{"n_layer": 13, "d_model": 192, "n_experts": 48, "activation": "reglu", "balance_loss": 0.0118, "router_z_loss": 0.001, "init_std_router": 0.0377, "lr_router": 0.000989, "batch_tokens": [32768, 65536, 98304], "seq_len": 512, "train_tokens": 370700000}
Below are experts of layer 4 (counted from 0) of a mixture-of-experts language model. Rows are named router (the router's row for the expert), gate (a neuron's input weights, with its number), up (a neuron's input weights, with its number), down (a neuron's output weights, with its number) and show model dimensions 0-191. Each number is 500 + 25 x the weight over its row's rms, rounded and kept within 0 to 999. Numbers have three digits each.
After each expert's rows: "comes before" lists some tokens at least twice as common just after its tokens as in all text. This comes from a sample of Wikipedia text that the model never trained on. Tokens count by the router's weight.

# expert 43
router:497487423550454484561494511487468488483455519514496500477511508477497519518509509476555472523487562482484490494487526494465480473489494476467517481517485496516517512495492498483488469494512490524516514440449457509509518487471553518504539489564478481493509490527493511493483486478517520507490507493476549486477540486540495486480505516503486495485499497478500549523488520518430541487498485478479514502452502476497479491492524480515563482498523537552514483478487494529511505518514505481483482481490512504514481519510506514514481478503556522500486483446487510413513497472484510495
gate0:538496498492484483493477480514414502466534482485475499491537481447533465470526455503514513505502480491479510512512528551513488456461480476529471570482508507477502521519499464473475473455484521474512512523501496524505510515516482487444507490508505482486513534482481481497450478497538546503468544444496507504566486553514489535526507493526516464469488500531504488541483493519494483520526500503511459492480488526500528528521494498474502510477487503493451470458456462478501512510489478513463468523522515470492503510514504455499509490531501486483472497502494499515542454490504500528
up0:462507533470512474521467534529517504522487535515513467531505529502469534503505517482544527482507527486500509473430497493454472498501518491505530510524471513527532511554460527528516519519506480502480566539531486513504486480476497469442491489473483499493519505475503478527538497488470492484532469506506511473522487526492513526460496511507474525483503457502535540491521483477521500478475517544539490497491507512479490504489485487565494512525499492542496544535502505520487445510507484540536496487506533508466530463525485456484504504461485463522500523459448533495472502474530538499
down0:491505504510504552513498473528545493502484515500531530555494558496483483548511463483517516486511479528530504503504506502505475461482541487470506470477482512434469514509492502522477478500508514477468459514512475517520558499493497499508480539478516488456494517500520471495544485523521503495502508510544483508482476447513494487500484500518480521537502532495514445479538509529468497511571506529488495530526517515488484493492559508500502486444487547489472501457520513507475507533498467482483502475524530486530459515501541533466478494475479541448515456489506519526524482500505551509
comes before: ", ", "|", ". ", " ", ") ", "'"

# expert 10
router:448487468563516477435494504537498519496505512500485508473523489480522511518502497498542522522497476490495493480493508482462477477476479484513521496502495493511523514488480497494486476481477531514507468606507548511513506488447545491548541487552489491515543479519485505487457492489511521510477514495479508478490511459483480540490521485529480494485550517487451489490489507522550512490500484495482508490470578487479489482479520490505481494537518479469513443486504487513477516507505507497484483479495514533517476497520514518536487484516540522459479478576482523457520497527496501479
gate0:494518502540511501509528506454557506490467521539488539498492482524456467492481486455501500480491483509505498487490520493568480481501517491478552477509568461563491517520517512472501487504488499523497511496479461500505455508479506482515492485516525486560489472499475491529532517470484501508464473495548530490477476500495489500467490489527500492528489531474533529537507479467514518475484490482488487438499468502494515460473497463500522535516476527515528507512502530542493508465460541528498511553533498514500494525539444472532483474481510510506456466500512475498467541468510517492
up0:544530439506517487511451533519543511518529466476503508472483506554525430541492461478443538472503541503533514541504506498482505532514496470492501498494511501507558523500517476484486506505507512481535535508542523500532535438475497495460532541561509496458481479528493505488500519514516485534503487492533503503508544511511493456483508503517511515502469474489500527456512480472497500507453517520499492474448484492502517450503478477514482504469478493520525483502528505527485464493485544549533491490524500530471477456504494513480490505503472498487516475496492522505527472483493538488
down0:488469497490545486433555536504476475468496514484494504529479496515537563427498501512475481483531499514504504504464473506517488492566490545498479491459497474499519520499494506527537512496511530487538489497483511474491476521520521481534511519491535496510505532512490501465510514486503477513493536526530513484493502514475456579538502525448483510481484562537492494526529517505519516483490563506478532490508507473501504547458501541508505513479528492514488543509466546501473485503494462495516493507518487499520479512493505516453527502458517495490492539480477504510503530484481543533
comes before: "\n", "\n\n", "- ", "to ", "as ", "on "

# expert 37
router:477496545515491497518539502523511429482521516506542509506513468488561511524518491479511531506490449490491480490495490482485480488483487484512513492505493472511506504491492498482487456483501491504509566524527538517521503486478570421544483480487490490505433480525481491521505419489504507536516509482484487493479521490520483496494511466497488492493500453485538458440482504516558454491489487493492517481502541485488484482483512488511467496513516519516515467483492457453477519505518503474488485484491507497520488456516508494492480445505447517514483481567482513529504491524482509486
gate0:520514498537502482518486485493484475527495492481469515514514521473495479546503474503513478494473476496501506497520503483474485456493500514514513455493468512489442505488510511521480536473481480538485502496457545517474523480508471528498469493492506532469492502526443487515488508486488482470499546498536495455457503536499513493518451497520493520515489487474483551536490507445529464541522493469485521460495530494485486508469506490459504521447508530580480480463513545471507543469471477495508477518503503471570489509526530519489499494433535521490508493458520495500459471494480497490
up0:460493449494472477523548472514518518517503454521506524484458483532509452467508521517468455476537484521512536499515481505512523526495459471521497536540505477499515489501508544505455514510500500487445506530506528525474455517504555521480537497441518490473541498503510490501469483499487445486499522471508496473504462542509492514497548488476479480509475479456460521493487480507507469508527470471539516528506532497505536519492528460495519478535522525463482526545528480492504504514518489494425516504502479511495488480509487473546467493488500511502475505482486493544523487463511499523
down0:484470465523506519507480489529497506515501473487487530513509480538465491556496506495456520474456496508527483520512536523452488468477505467510492507530490529484532483490510453501480472483466506514512504478527502490511411508553447480506503481474485519515517519539480487475453481520510532487508494503481554553502495502496502506472501506510473529480502494528491501466510477521555474481464500478481504506483486482528484517511489495536513509485465513515524480550497510566510456531510505551529530510518548534546484482471499505518508555495526485514485501502457492516479480510528458463
comes before: "\n", "the ", "by ", "to ", "in ", "\n\n"

# expert 17
router:456484552512527479452503511531510485490503521513520487490514485482489506517512516485546531518488414480493479485494492488458480498480490483506514493510496480507513506488488490495480511490515488515529543528572495515519507494464492419478461490550482495517453483485478485492447462482503508541476518491481545489496513519498486541488513504477484490490475518488484463480493598505544446487489481496489518489497545492494497489482507481516489491481506480464509460482494481499480509521506511487479483482482508455516497506513512476492485476509435514523491484562494510568519487464485503495
gate0:433511487480491480518515525435487489491471492516556502471555513471506507534541549450469551520502474505514498475466468498495526462538462480500506509475493502485550521522471486539530487505518485499512518505463544512487461453511481523501504523502500503525513527479438475508496489496493513486515510489497472500491462455487529508484511497516501482520452473539525508508471525493517544509476501497519549453485489518467492508501491524541500476534482555525501510468475510505532476472466524522488489534503500486487515502496522500482549525505536514450526493484462501490462512499521498521
up0:465525503508517510487499502476476492517464524496532508502524508492501494494498521476486535481572483475502522434434544509457484463487514506497512503450515471499540446476477543498534512496535487498526489468452513524502491470507475486513539486517500424523541459463505490473538490481500482526501513489536466504530487486521485497507483491495535514526495480498509499514493541536497466530487462517517512494497501481528475526520511506536485488527466453469512510525532464464477520506481482489474547473480478503477541506548498485509536534501513488483515480481517480526452503466472507485
down0:489485464502510514483530497541546516497451488487525494515499508494484511517475479474495497530483477513507483467489522474487512473447459503530506508516468492486538466492535504518520541511515512456501518512525559522514502508489458453533509526516524492471474553518489453503529468484485504499471493503473528507542481498482491515515499497535483461512486548524510469484539518500523491448510392481501477497482501475499492475534538498486475491488509491537475534482478543510510499519501508544509513526480508479528512519506515469443515498476497470493471479556509494487502544478450502482
comes before: "\n", "by ", "the ", "in ", "on ", "to "

# expert 34
router:518489451494457489590596499491474507485474523497518516499511474480459516518509507496537493510491455485483491489489489493521483473489484488484517483522493459516523516496478482481485468483564508519466512500548490512510515485481499549480476479453482480491485489550479488508493505475524518466528513479493537488481535494434484503487507511497476485489512513491568538484480568517462499491514479492490505517435484487487495490494503475507549488457511552515506508492499473529504511515515515506479489481483515477515480489514512500503480458515454521533477490532481509491508478450493522489
gate0:473527511533566517459541478498517464502542506490467523454573447470541491505523492490502552522466484500475497482525493524466516469439508517505528469484482531492519545453509473551503480456463487498534543510499489469500511461509506535481511532494488502508512483523509480483476504487530500516467521498496514530492472535480517500534499501494523546503488496496510476508504511503530494473535446545524485500468483458468496505486486513479468525503537501476488512485484477477497487536496512511506487495529484496509531477456507488493510540554492499528450482514475533473507489475471496494
up0:490466506464495496523493520495498524483494469510516495507491561517474505545551513524438509479477473456504469476508471475513507509518456497485488568512535475539480470474523527481490488483492534500481522505531557583537481469494473471493513495500522524506520500496485535535483493480506461496512480518515474527536497472525481547459496478542516519482497534493500525521538515523433541552521498490473525515507509476543490499491491489492534474476506465538506454523477504499508498494529470471480511498522499470507493451531476490505502497470515523501531502518517508512515511521484478529
down0:502506460487493534503460497523545515506516507519533511484480493522477472537482548481490480525480473498516504481490521479504507500569494487541466508509535517490528522566509484473457493496487511495462465514482485533504491506482486480477472500538491441558501462483449537480511561509520518505422534465488469527537504511525507503519467475492512486476514502506519466469486466487523486490523478460511511482519561476523527479523459491492473490524469459517484506495533492527531500525499514505480513543488537498509515460526480517466482495472514484478513497526464506510523493535496479493
comes before: ", ", "–", ".", ") ", ". ", ")"

# expert 30
router:497479473552511490490538501520503507485480508509502489510512424479510519517517513479510512519489432486497489485480495486487493488479485486531509477514498486505522514489492481488484584485451501513467511577552559508520506488448500485493522489542482490487478491531485486498472484479517511541483506492481553491479527497543493576495511512477480487486530557495446433477492499521530514496464479485486518504488538490495482490485522493504480503523510503506519448495486432550490504502504503475481496486494521486511480453515509495453481478518495515529489485542484505524515482488482506495
gate0:503434499445522491512504483496528467483482534534472553528489507472484515440472499510495513499481493461523506472477504470528497488499463493503508507494512497502470507490496550507477545508501475471455498509509483501474491486520575499538547519508513497480477533508528501508517500470580511500513476496512513514484477502468511503536477504465465489492470509518516481507473500477551477488474432522468507519471489486497492481483484457539498460539503472511555501531513476531485510560547509507472494503518533474486514479489530514524496482483509514476474516511547515469516490507513463516
up0:478482539520473514515519513513463502499491515501521499504516459468526510459522508511519506500511499542465474506484508516511464509537541484504494481487521431468484528528536465514445513495466496481505529500482493502512496521514504511496505515489475486485551593467556464497479503480458457552486503468499502496492479521479518495540504536485544497507471519493463479512491506501525508470479489481454480479481523478468486520515476501511536528497524477487487474470517510507514518521474519534449514523496565497497456480473481500505536480470471511531486555543479467517507489517499533520
down0:519468496488492486470543504506513439507497518496494486497469508457511471504506461496466459514476498509533493483491530504497504504501505498479562531448513520486496501455479513519525535491466460470480492533471512520480509490478512475433527511501494469497430558509516499483546500499516490487470492459480522520459467478489521477492492489499486509510505518553478542500495452534474475460488525508523494480541498497504488520525496521495482541494480521441483491551530497478507464480528493488546468505505473518504503464534486531533484495536539513486511516529490498489490519550516528545
comes before: "\n\n", ".", "% ", "–", "0 ", "; "

# expert 13
router:438476496516524484517513496503491537492489517517499460467517537478499505524505504487473513514486479496494482485481486494467489506479483479467513483522485481519523516484478491488483506481463468523469588503570501505518512484480469472385538486502492487509420477489489501517549481491521508489457509488496450481486506485516477537492516555515490471498481487477496426490486491512522463484497483490483511472521578494479483492496517480512535492540511482480516514489463459534514516510507510494492485489478512471518478519510517502492475519519496517499498477460487522506505495534476504493
gate0:493476489497474517512517491474496507491513531482495525464508530488475493537507473512492516494516521513477546499476485507518467516491487483458502520493475492477521564472473520494463452494498526511469490501501502485540492515504505491492497467512490493483508511476530528485519492493496435500466454453508542467427476486475526518478502543506526492446495523427463499480546481451494502490531505486498487538508501445477512458484452520510483520514560514519498514521492522505504520461498511487537525464504496507452521466503506510508557532514519496472479481471481521461495518482502471453
up0:496537512499487522525511490512449483524578523489514500523477481510481531515463457484521525504485491490513543499537501465447540501494489458477516492501488536500453547518485510503528463509479503489551482477479468518494501519525463464470521506521522491484516533514493485547510490491472501521482498475473449508513515527487456491470492493475515450489516502503482480493457525514499562536502474449471518482480507501541494464499524441474547477492513502480479533489534500512445494509520521493489483531509478487512522494524515473488534502481484476504474449500520517515499513502448486541
down0:479539505465483504502494499488525444527485466520501499441520499510516500501502472492509486507467475506511504491497478478488509457505458552504484505532497502563510463484445537505491466496500465509473514521506473491467514490498480514517488509505476473504467535518508491458493477510483556485460468490504530521527537474535503521481495505472539510491484475464489437501500492511530523483473481535517504502517595528462495526496494495501499523512478473496504475499543481470553515508517495476521472512496445500453546478475518511499453525487536517499463526463505523501472488494469466518
comes before: "\n\n", ".", ",", "s ", "- ", "–"

# expert 9
router:537470450480510477523524498513474512494458514506528466499517408491534517524521513490511545523484406475490487499481527480475488493481492476515516484514485490519518505485487487486495444484521487515513500466574541514524522475490558538500452492482474490498536492559493496518464460491506515511463512487493508485493499513538480526482511504493491490482455509483524503495488530518517512481482493486481517531503506479494488475484504494518476494487507547502522494488493455509495508515521514475480486484479513544523492499522512507454489462509543523546479489463492504442520493436481504482
gate0:516445475494528527477511469534524528506487502487496501482493484458524506498482490509513466494449508508433522523523512470522516521518513458533525432504471512521507515519518507538461490533507547523491466530551498508505466505495467482532431541511463565500536457486468459532499518466504521487497482472552505543481507538511506477491513529529485522483504509512517502462474536502506467501513480516478550459500460541520460502492497514498506490500455522520529480523482501536496519532493497474530486492446505488481510499514527491485531515488528502480479510507522492514495499488490520490
up0:530500436489516517502511468509498449504514477479500496511520507505525513536504456526489498497542516492514453524535473503494505511471508516483509492501537479498511506502484487516552516515482521443511528496491522510477487459507494508514505534512500489464534489465497519511504547526503514522504517530505517508525473511535478487478507471545482527511505500509537493431515512514484503472547527444496543488507461529519523536508513505470478530503566494508515544496485456497543516500477509585490561472491483527484472502500458475459471514511470517528552505501523502510510473537474498500
down0:507480478517489492488534486445512503462490530472530546503531504501474481476507521532501544510465528511469488495480498488552504549498485515472481464474513488494486480500509524506497496510471554540543490513513488503532507531480495506530501505552512553539488456571527480503481462521466535476512501517543474507477506479513507488473495455483512548518510506510441469518507500467586497524509508518530523521509523502474495534510488505481523489533501509501477496511501494495533476530491458546495481485488474512503523490540513516512523493542527466524497528541489536471466524489531496514
comes before: "| ", "\n\n", ", ", ". ", ": ", "\n"

# expert 3
router:475493480481540479541560498506513487490478513534514509510516543472389509517508510473541454522487453483496495474476545486489488482496476495524519486521479461520510510483489479492486520489552518501484554518530503525506530496569486519469429493492487487540497482511493482450536445479523498555498519483483467495492461505487483490484509495462481476466480511490515483491487469505527447494490491494493512517487452488480493479483512497524539497517521545485513514480476487463486514509511497451488497480491516518516487465516505472499491523506519506562489487511486523500520492490490504483
gate0:466489492472498454506509469465458537484502498534517473532561521528485500522556530485500505508472503499503531541512496466508451542492466495473500514533451511468438514501500478477505466527519533517465470495472523483495492476510555491505470470532512525532511480514479469505493500464522486529483476466528471509520536488578523515490496469515541491505495479489497512523484466523504460511486502528504508541517511491487490531483508466457469467464505475498540510485470516501457515523491520473494500531473497475464512558483479506475496494521495516527562501480515501512529512503489508488
up0:512513499540510469494500504537495517494539517506472461484520529538464494497490502471506509564524468540528539476541488497492513526541501494544503505540467450455489483515507499502532510500487455515497514474511487510473465462521493512553460523500488488528519497480485490498517542488484498534459527504499482473549494493538496482539515514502561528528484465477488510465484541482481483497476541455498510450505498470519521536523497434469516510510499507494470495489475454501481552525508493484511493559496484512511481503501479524463476504522531522473512495447514528511519500483523527484
down0:544453470527512500492550439496540488540488529514559473496503491453508473470445506504513510516499480526461515497480492523502507540517462505491459496504520541497464503492498482510492506455491492495482501513468531542493475484462510536454472485494529483500500501454505499464535481487509464485537493479513544548513545502550520473483511466480498538501502504491525462553494512494497530515527506488508479525482518503508499492522519523472534466500513513470498520457507538516532541476487525533447499490512501505515506506479507461480502499494496486570538501472496473460515519491523529509
comes before: "the ", "a ", "his ", "their ", "its ", "be "

# expert 22
router:460485479488523475497552509498499468490459523516517466488513478486481507513523497483547513507479502479478490487478518481472488501491482476511523479521478448506514501493481490477492536484429496514502507539489497519514506495465504503411524493567494485500487487471492496501515451479522514497482510483482455478486535508426477524481511532470487490488478541477470473428480545525496450491478494481489510474523492486477493477492506489526521505503505501484509480488504462529499512518510495489487484478493516489517485467517523443563476532519562521558493477498481507452511489523477514485
gate0:540512495523509463519480499526465491477500497511510466502488521518494486489523449541505478506482462474506472500461463483517486533539503517517521519486497532483491499541520510507487434495496514440488527511501525511464467517523459503475516494512472463522464487516533524542529455507533505504515493482492497544486456514483500511483489472445494523517517499479455525483512501494469490482475478471485542480459466441508518447504528449490510504459492557471504522498515466518511507515497490518543515504438469461457471496506475471495469499464488494504494484472463504470518486476489503477
up0:515522562472481490526490526496513484527556468513509527510553512465492463527491486489516509461507533469521498452510493502485463495496465494475484497522520488529546540513507491507517529501484497503528563483492531529488477475481493540471529503522472509495439490531519508528536452480489504510496543527494467496492507485504492491553481490488514499499532481516457475514492463511510564499490530494462510509438505525481503494493505494500510523455448467476472517482531488463522531479452473489523512493494456517502521520500517460543473452505499507476501511545504498534491490512532475494
down0:518459458557468479475490525499484476501501528503505491478457493503509473478567489549517498452492496495529503495554513527474504521489483482496509529500541514522519453478517491484467497456499474502478471503487506526527489501491453474520500532525514451503514460485482498502515575512514521513515524502491471481516530518490570517509470565479498545517513492449491506511524493467509477516463461520448496481482496519458521493497497465500501469471514482480483528491482497478458515504489461472492457457462495483506489481512538497507487510544520473494490523533490518478477509521480519476
comes before: "the ", " ", "a ", "==", "his ", "= "

# expert 16
router:490490538485463478515484495490511519479459524509531470498523488482505508523509514491566495520485539478484492480497527480478489514479495481472516488523485495517526501485484483484476435489550465520455547454513524507515509483500535484435507494491493477507463485484492497505508509490515521458459524489490484492491552537453493511492521504507488494481589504483480466475473510520519487483512477488487511489495626485491477484494510491508498477507510482492514459479449537496516523513520518488491487484482515468525485531509508466481487501516569506504495482540483518537514498490479508488
gate0:497482486508502541463491514517502399478537476465497488501519514494473541498516482491497565506537503464493559475475520509481522488454498521516530488493511490501506493479476475468478488500517439498497550494475466499496471465473504481505464521488466533453489514490533478514481523508536505509511489477490557488493502496489506487527527505498506479493479504493502543486523542497474508513502526484461485532500458468499459527537504489532457515512474457466486508529534476506514462503514501510514492517466519492487471449503508468483471503480515476504465485554472490500523456504452464507
up0:491496480515497506504509537484508517477458522521475483474496490495475533475512508499553494495479466470500507490491485459480518460483513510477488539498480467483488470462507536519493500453530500477485501527487463514489528532506512512441499522501533561512509518497500476480536487498514485533493486452474497514547492498506534516529466530505526459506492527519541492530484479530454470490520481454465516485477493522496461503536492484478487498476464489511495450505510516493529463516472506525447460491496513552535485461469469497476471478468511487534525490478556504507521421497456490492
down0:485507505510514478533489480543491539442471491458483512541514525485456517497486487459503466488495487522545495510464480508506527489493515555506465532513504502501531513529480537489485498493504491541516502516496462502468503495519483504476494506521489530511490543504485496487508531542519488489492469496491521525504520505547478515519474503508535512533550492469501498493471500469512472510506517538491480482468518511525558519501489527510501532531500533538524513575522507506506483484516449506547507489491467544519518523550517500485495512535539450496456473496491473519474521442468565455
comes before: "| ", "- ", "-", "York ", "th ", "–"

# expert 11
router:555489537519457484480462552502533514486515531546498464528510522483544512520516479490493511509481472483497494445493487492485481458473482482509514492510493536519517513503496487489483480478482486512476466525511462506522499469464450502428521488454489489490524484480484503484507571484518516516545529489488532488488545524468488523493520533531489487497561426483442533517475511509510490480505484480487512479519500479489483476502526481531490486470503521493511530485489540550495504516517513501483491495496509471515495483508507448477473453516556515523495478535490520481528495454476506487
gate0:495538476518504523488471497511527483502503460444456487506494477499520493489463526519517472500467489517503468515497523487529451542446456473479484476505521462545518498506507539516457497506481512527514513492507484521470494517463500475530560507494492484529491507534543477467498511481497521503470468515565492497510522490477515481498511442563456505462508476503498506520525492517501530488526494502445474490485492487494511464528543507504475457506513504495475502511496486486461536526505551486462526513489518460485501513548484479504473495513511439504487516544488499509543509506482501564
up0:480509530514487506522466523463460497508466501494498472482522475498531475519551525520450542462530539522494533474497546556491516464492532478524457511522516499499521515518523495499493504457565495502488514533491530486529464511492469481487541538480525509509491481507532498552510457468531466505508507467509472461504483459499474466473479519513530513475526486508471509550511539471522536504464504507456501505498491485508513460475483497454483522503478537481463540464482497524521505515510541497486477549509506525485485442498499491463492527511496480510479495514495506520475510471515510459
down0:452506503470535525501521492530519536461484491533489496495474510484492479490477507500496513479487540524463514542503532504478496527535551470477483498521531485434496520495516513511498500445488510472530515512491479536484486495543518489506485494512544502498478523487482535507554495503519499470538518468500451510546533486532508510475462498447461516499493487528489491494485462529511494483496491492538500509485470499478468498478486517506464524517452507489520513474457539515532502531538501531459537464508544499487505504514518507538503473510525499465473476520504567486490506573473548521
comes before: "of ", "and ", "in ", "was ", "is ", "to "

# expert 42
router:510476466500487490459532497490499482486510509508533462499520487484537527512518507483622543514482434480493486498498506485485490527495482484512517488519491473512514507492498482485485426481539532506491536503540476521514509483550559447482541479484496486524451492501481495513500498475511505479479512483485496484486489492541482498494517464511492485481460447476513515547491555523478552489487493480495516498525560494484482484496513486514467485495512479520514465491470528483485516516520525471483485478480520482522480517510520483463489480499571519515497478486484507486519487453492508484
gate0:485523478438485535478516519479533523514503503476528499477506539474487532513488488493503462513475497474530545537485486499480484484480499522506516492502481461517527480482485470529508498475500482513492526464498478483472505483513508515494549565477477480500494512534526503534489508453556509507497507497543487481516494530507529464513501478482481549533514488480495517491504466495450530523499489491468519508521526495509453497521543504469532548495485488473468478533523523469486507455522533478441523467450531504561499522482519513496521462525491522507545498564460499464507494527498530490
up0:515513419451500529518476493513490523479480475510484462527509497536540523503493500505488487505519512515511509493470494513496539536491485484512437546558555545500488492514477467527515471521492522559508492503500510514472503511465468473516533506544469502472527522500510539500482508570496506459506528557478471471479495506500470485489516511519521486526519517470498512482494536460524526500521505462491511433479521492521527468481484496488441468505505496513474516468508457519468508507501511520509517532501516474522498477471532509471488463537500492507493511544487539479511482524509519505
down0:493529489495487505503447496454536469511489439479526472487533507507519482498481480512514510477533511487469469533458506525485481475505498482500505498505478577492468551481471481526470506452524478492498511462475490511511527505534474480505483560492543436497486502484498495550483502481500496526549522537467501517506507529532492519481494468472503522497492488518502522516516530501501469452531571485494504479457436510476507450501520511469512497496494448476493498512509499457468500486489526512514504498512499491494467497466472503486507530450512487485504516554490497504454492532493466498
comes before: "\n", ", ", ". ", "-", ": ", "/ "

# expert 41
router:515486550539402489546467499495450502492486516505470586516506498493507512520513501484478546515490514497486487486488493485451479478496494493462515478520493529517521508491495489480494495498457482516430534444462531522505510485497480533549553482498485481504555478528478491496467518484519512512437514490491551478494454510562488564493511496508492494497476497492471535485481478507507518487488489483483512493515568492486481494489513487503519491457510537514512506488518493527512518508517504483491482493485517504520477506520519542484486493509480509494493495485491513440514490537491507483
gate0:514505510507505534529504473547454525473455522464529493551481512472473473536447480443531507532491493484513506508473520495525544513478491490504511493512454504517553514493520482533499512498487460499518481455519505516531502459512538496521493471520498535515479472544499490498490499527521525533538514489543477520501529468477505501502525492547498518499525512478507503509501491499510489533463514541455525524518503473512481518538549529509545501434477545479462489534511463489463483500522489523488447491496523495509520484521524501476485499452475515490474530536524496505522551501516499523
up0:502534558502487498502518547521552482524511501493536529472499511527490506453477532497497488497459509510515530473475485448459454523544527523534440482509506504501501493534519520467463539462524526499465512513489477534494471519489513505469518491479485492507559553443499511474502531489489474489504480515475495491551513503484507471497507472473467469468528486509487475503498561489466496518523530509500518515479505507482546521493451528573476467512519497498529509498506490505515486497469466523495533507528501495552511489484517519502514520504465493510507473523467523480464484528464505487
down0:539508488472486530504502538545507495451502521482500484503523521491516497540523510526480483500501522516466535548468501473443522548495464558443510499492472492532469496486503494499497494526497462526512515523451501532537512486471501471488505467484531519501535545545537480498535477510516485455480488506476517483536524503449505499488461514464496518495485469509502541465486516490503511500505482516501498518500519491503489565491514529523531476509473519501500475515460542557510471484492521520489566490509468522478468481493518545494473536475502536515481518529497536498540466521513491484
comes before: "of ", "| ", "|", "- ", "in ", "and "

# expert 46
router:476498503476471487508541537497530526500564510482517543534509533499473515501494482462465467530484531478477487508482496480469499537500492480496487514491466467550500563485496510491510521475479503509451524475483467517514515477515464521559503499485476488533547483543462515553509496475506553475485485482477556500492497537503493474477518488477485495482466530495533490540498456523532471488518461505481524528512523465444490486472517492509505484512503520476502492487521476523503520511492531497461482483474519448497487483511515460469497495549487496475455490486511509462544457507465496495
gate0:514445509497495535540528489520493514484528448506514476453524582519465492506519549419507522480479507533523487519528548522470516538492486514474527483522524546497534524493502493505507487538531484523496478488529461545467519436516518486519525498497472513491493538535523522495483517491489529480517485534491455524473506503504536490496498497525473509503484501529511478535501491487491518524517496473494480507486477515473531500476529480482505469480543471490438506487463478528509495496492547465509496473505549485502497539503531512492479482528526499519506483437509494492479479477501489500
up0:528533510508494502479519512519474497482524521505536523514515511468476504469506475521491495510508535515513482479501482486514513477484493515474531501511474468456468539488483490509474532451556519485519536502489494486521537518484500522517468473538495481560510477499483505498519534499472450495492524477498461516513515484509512534519530530507492522467503427526487536496481529471506483507551502524524506500519443466521484538507502489515461452490472524499511487470529570492514515488478502494520433463495496525496498487529454480462474474519478519505466499463453447539511496521481502541
down0:514533494530465506511542512488492563487470472521479457561511513513509539472560515521526483472519531524492522484484466506553503484484510497502513509480512468466522521484509455476478484484498505479483499475543498514464507471492508558491489538514503465513534517513531530524520471507477504511451501501508479530471483518491553521524502485541513524508488526552505503503493473474491513500489500506560539490532484505531508487538457501466484503542535448488462534528502516527513486469473460484517456484521532530487524536493505482475468488512546518515509498498514487516481498505486549492
comes before: "and ", "which ", "but ", "the ", "he ", "who "

# expert 23
router:524485539524484486464537491530496520476496516522437520477503466481447512510522512488578553510478413472472474508488505496470475506475493492505510479526481531512507514492475485478476505479508565513453464514527463506528508485530471512530493485468487492494536490546473485490457490494520515515448517485487496489485476498523490544477512477521491490488498588476470536511477486516478491488492486480484526534499533497499490492496505493517556499459505512511508497480504453545506524523514512495475483497491508502523482500514525515464479467509533513522484490518476526450507477486479518492
gate0:502526512512494533482525479461516471497470516461484520475464514517468520504497526466505487555515501494535521479512543502467493467548517463516528497511496504468501545479450421494495502540493486514490508498486492490526487497457534479500514502507458516503467488490499492518481554491483543506516501478462540540471474499477512521469514496485531480499430517475505532490488552496461494457506451518514494564525481502513469497489482470507506525473485494534474497508484549515499482477529516546542518511511494490496471468528475505552546471508480504487507505458473502500526495500493525497
up0:526472530495527493509497521507481540481512524516486461511479460499498498482521499488517510505462513520512493567495493508525520518497488494466517504476488504507477461514521492484520508493510510485500463487510507490442531458519492471509474481498503484506495489528515476516543544496501486537519522499491560507503494486487514481497522528487451501507524497481526528501477528501471505515450495474517506506503458454523512524516563551514459535506536471528466573520509450481476495481499571440498520489481485498530503505483477557518510466493477485498531488521454552549466496473512483487
down0:461511504518516494487473447504502535485511521500459514526504472533486516517515490486528484469534506511509498480583495539466503575494487520510477445459533555478521484499521508457514536469451497534476488491497513515534471471487495507539498518551507512506537522468509479478491515492447492504479502480493546486575486508499478472483502462513503516523516523447517498504519525502476518454495472523490536529539516524498506504506491522512472512510507497528492517504499471511496511536500495536518534488519499506533520471476517509485533449484504476528534472528496514493491495544526532507
comes before: ", ", ": ", "0", ". ", "4", "5"

# expert 4
router:539476511542491477472464500489481540486496515509504499514504438494538511514503517481516540520481549489491496481489484479485474503497486489516526484518480532511521502485477486475484520475436500506468487433461527523508508487475469508504555480519494487523548481478490486479459534489525518467490510485484490478473487503536484540477517518495490486500526454479450498519485434526533552483497485491486513544441587497480490473480516485524486488524521479467511529493480532509495517524521508488478495486485512470509484470523517577503487493508515516556483485482491510482514480520492505487
gate0:504535510509506464509540512502478544455503499473521506499508509497497523527550517487505516515510503543518480501458517497513468531484492487455521476547480498502534460486543494511482511531536479467497520486465502524493468512509490505539522476502549497511487503511527535521448479496478521474498505486500466469529551449510533510536543491471517518511450537523454501473509456520526499488548503521513556510501511515454537464517469497502526501553547519496504527485501472500500514489509514489479524537489471507487536543549512548483494487488508498505512536523466474475475487487471528473
up0:502492511451515507497535482441491499486444476482525479513496484514506485433473499471506501534510513518474482515518466510546467471474496446487494549519521530504484546509508487507476495494507473452491518509506445524483523507554451545521539503506526512507510545488520495489466496485519489512474506510505516511491534529489481509505533507508462522464478500532476513533483516523516495473514474530471525512498495495499457508478447505452473497521459507485481490493476498491493465506488489485489477449513516464494520517519450519490528462473439496499472535486479482448506454465504522474
down0:540496484533471519480540499494543532508490447520522483504504475499522522532511507495491477503566513468525503494534515496530499460484498510485521494533523530491480521493478465510548521509537477491496483468533483512548463463480516493486518524483505463473515495540502505537506496511535451498538459533516517512484493534526520502467507454478502485516505514528472493542497544514459552513493503487422497436521508522507482537521528495494478475467531517499551502486531527477481470468480482512472470511500464527497496503482537500499466510518493500543493515528521466504486526500516518460
comes before: "| ", "|", ",", "4", "9", "000 "